{
  "n_layer": 14,
  "d_model": 96,
  "n_experts": 64,
  "experts_per_token": 6,
  "d_expert": 32,
  "d_shared_expert": 64,
  "activation": "swiglu",
  "moe_layers": [1, 2, 3, 4, 5, 6, 7, 8, 9, 10, 11, 12, 13],
  "router_score": "sigmoid",
  "normalize_top_k": true,
  "routed_scale": 2.5,
  "balance_loss": 0.00179,
  "balance_bias": true,
  "init_std_router": 0.0182,
  "lr_router": 0.00202,
  "n_head": 3,
  "n_kv_head": 1,
  "head_dim": 32,
  "vocab_size": 4487,
  "norm": "rmsnorm",
  "norm_place": "pre",
  "norm_eps": 1e-05,
  "positions": "rope",
  "rope_base": 10000.0,
  "rope_fraction": 1.0,
  "qk_norm": false,
  "attn_scale": 0.177,
  "tie_embeddings": true,
  "parallel_block": false,
  "init": "uniform",
  "init_std_qkv": 0.0471,
  "init_std_o": 0.0471,
  "init_std_up": 0.0471,
  "init_std_down": 0.0289,
  "optimizer": "cautious_adamw",
  "lr": 0.00152,
  "beta1": 0.9,
  "beta2": 0.99,
  "weight_decay": 0.098,
  "lr_head": 0.00817,
  "warmup_steps": 248,
  "schedule": "wsd",
  "decay_fraction": 0.301,
  "decay_shape": "linear",
  "final_lr_fraction": 0.0,
  "batch_tokens": [32768, 65536, 131072],
  "seq_len": 256,
  "doc_mask": true,
  "z_loss": 0.0001,
  "train_tokens": 331900000,
  "steps": 4564,
  "dataset": "wikipedia_en"
}
Below are experts of layer 5 (counted from 0) of a mixture-of-experts language model. Rows are named router (the router's row for the expert), down (a neuron's output weights, with its number) and show model dimensions 0-95. Each number is 128 + 24 x the weight over its row's rms, rounded and kept within 0 to 255. Numbers have three digits each.
Before each expert's rows: "raises" lists some tokens whose logits its average output raises strongly, later layers aside; "comes before" lists some tokens at least twice as common just after its tokens as in all text. This comes from a sample of Wikipedia text that the model never trained on. Tokens count by the router's weight.

# expert 37
raises: "ulture", "ourn", "ingu"
comes before: " |", "0", ";", ".", "5", "–"
router:142114128129141146120113083107107122117100144192130138122151130119118139124106128093129138158136150124168132126115111099161179128086131136101100119164144113162137146127142147106127177142154167122110110133181127120156116095122087108145141165096099116099152108094073153133157098134107155167
down9:121113187120116141129097123102100109111148132078111106080104089138129094153147178124151129120096123140159089149166126125125163126110130171122123097135137128131101133099117113120167174087131127105111110123145132128100121095138079139163170083127126110155119124113128154125145172158145117147
down10:146131103119116087152127146126133134101106135091111148161168157103150111143096130157147113134107117121164148123121100124123149145088143104125088165141138106140151135110128101139084145073152103104129080148136146118135147125118177105118189125139123138167111159118064143119098104161113154125
down11:135090212101135158148125116092113171125099125143142118107111141158146155141138096148151121154124136118167099118142150137099108125116131091093139091143104154105127166133129119157092117146106177117082099106097126109133138166114139115145137117144107081119141102119140118126170101130086114136
down12:150124135093156157119107138125155087146128135127176142157097154101109123170107113124148124107084095092158080107119115130120171130112120154123102189154149116146143138139137140151142172151110106124147165175114141148130160120137078139131143107119100110162147125158136134099122173141156141109
down13:152151080125136131134131089124167117203073136101156144144125118111168135119103155175116120090110111144145108125107128136127133171118132159142138091103127101095152099131120119062077130170143092111129153100122107125107120136143137098134155122109108127091111134152114141138124150130134117157
down14:150088122082135149158129103135120092108160124152143115141158104138131156137125134103158126093116139169149141110161148167159117097099125161089134098120131153150168138114152183144130143097126111095078149156125106130105093118148160112132149116153131173070125117098135124132148134094123118155
down15:138094161128108137139103141110126102140112115077124145152082127130151095130112147130144143148120109112174164127104140148130140083099117136086138152135106107109065123087142126122108108126099148128108163106111076170101066144137162119133118152109133162156128123131163107158123121119118100090

# expert 19
raises: " of", " (", ","
comes before: " |", " of", ",", " (", ":", " and"
router:141125106114175137104131105141132102130097162184128095135152165114103153163143119093127129132197145103128114128090129106137136129083106137123120126110144154117138107142171169100114142109147168142119114123163138114164115107112164170168139140119115156177130093091113151127137119137129088137
down0:151183172106105150144124130114150128125115109133134118092125142164138130148088173130165122134118158120117151163141129096149146108106089141123113057143135099133117130164095122114130167143133143123133080138119109147092149104100127108122162121125118133108088108153101153188175138101129133103
down1:158102148105103080137125103130108149088114132136147162135144121175133136136156108126160164120120127122126148093123131072177141147121097140117155149151126147137095093160151173146086125131132135120139157137079099166137123160130155097133117165107098110121165120144183128115105124115107089129
down2:110056185106110148122121127148133116079126107112116131163103112112113150115103140151122117118082137140093109146147116105123119111176113114145110127110154151108114130121114126136155138109139091115122131156167159142119123164117142108039135108159128101136120111169117136085147124113093132155
down3:108147121101143156119129091118127160090148165169147148149180102146139112117122155194138150111114127143126086163111100145104112144158097123119119107112134152097094118140081115092131139120140130111122094118132181139135133112156106106120135156135141104095126173085108144183145130130097123116
down4:137065150082093122145122134126122134131096106131110100102109131120135124151131102146159114142114121129151073130144110095116114120153165095099122098131123131162119088084089171115139169103157169113181085147102165157113154100081145128145147131118127111104123123135140149141157124127119118109
down5:097122116087126094143128143055153157136109144140172128135122143136137138103091138121139156129142108107136127081115132093123117112100121107144136183125150151143100147096120155156111124126134079113131150095128114123121128083090161173125183143128127114127103103089097133121135107088123104087
down6:135128123092114132104137139105120136129133095096076129099112136127109154107090084117121100119140135120166144145139120124101099109125124156116130127145134111169088128136096107186155120121131083128141097166113113111118117136089190144127114146114068096099150125087114113075100117145112125096

# expert 43
raises: " building", "ster", "st"
comes before: "-", "|", "\n", "9", "0", "=="
router:164159112142143134094119118132123104153116162178131112138154122118096103116138112125147156120194112115125135176134115130149152109151111111130091121116171120107138135120123133113121116123159152160115176136199126155147137136111099125161143171150086123100141146106104128178150139083152140153
down8:126146132148079095138127133138122128142101161091116131141116124123122101143113093110109125134126095094214124136145122130145104130089146133124112126132147099147109101120092120106130179169161091175105181133107124157078111148106111120141108135102143119100151131076126129130143140123111109085
down9:122144127155118132097124109099111151089147116188130149136110136132119122178101170086126101130106164123140148140162127143141123091127184156135109123104120123125126129115126140129117121146078138119111141147068114155127164163131116137111190091164121079119137119123119111128100090136086106153
down10:156114145091143106086108116134123111135170133110150102167136118148179146151139092141107117152137086115094145141132144143148117170155165111106135122117136123114121149126121146136072145133159096115072129109128123121113123171159159139117132114144141122162090123119099085137108093129159082077
down11:130161124123138102103150121159153147134132130120106087089159101110101106089125088108129132072156078168143128146128147157160149127087109143125106085152125100121087108139102137125155150114118112134090116168106125149086108121156102138144107138130078103074130136116120127098107124128134149103
down12:121111164151074089165082122151110154153140115137143133093125155150118116108137127127096151106117139108145159119093111155095132117163132125117121146122110138073115111086111135119123130122151090132143121147113104123107087161166169105120123109141074153067135131143128098095108119111089119098
down13:123092127147096153167128141122120148132158149127104135179148138156148091108125141168120120134126123164122137159118128151076117117177125143183119160093161167079089167148141109117124124145138123127144139110140119151139150128163150133108126142128125126129186138135117127132065160140152133179
down14:117121110157115180123125171110073159137101087174117159130126145130103149100124141114134119157108113176146108109153131156111155140187087131121131106131160102125116141119147126120143148151136139115137159121104086136166155113135100103165152115160158126138126162150151146122092150157152172144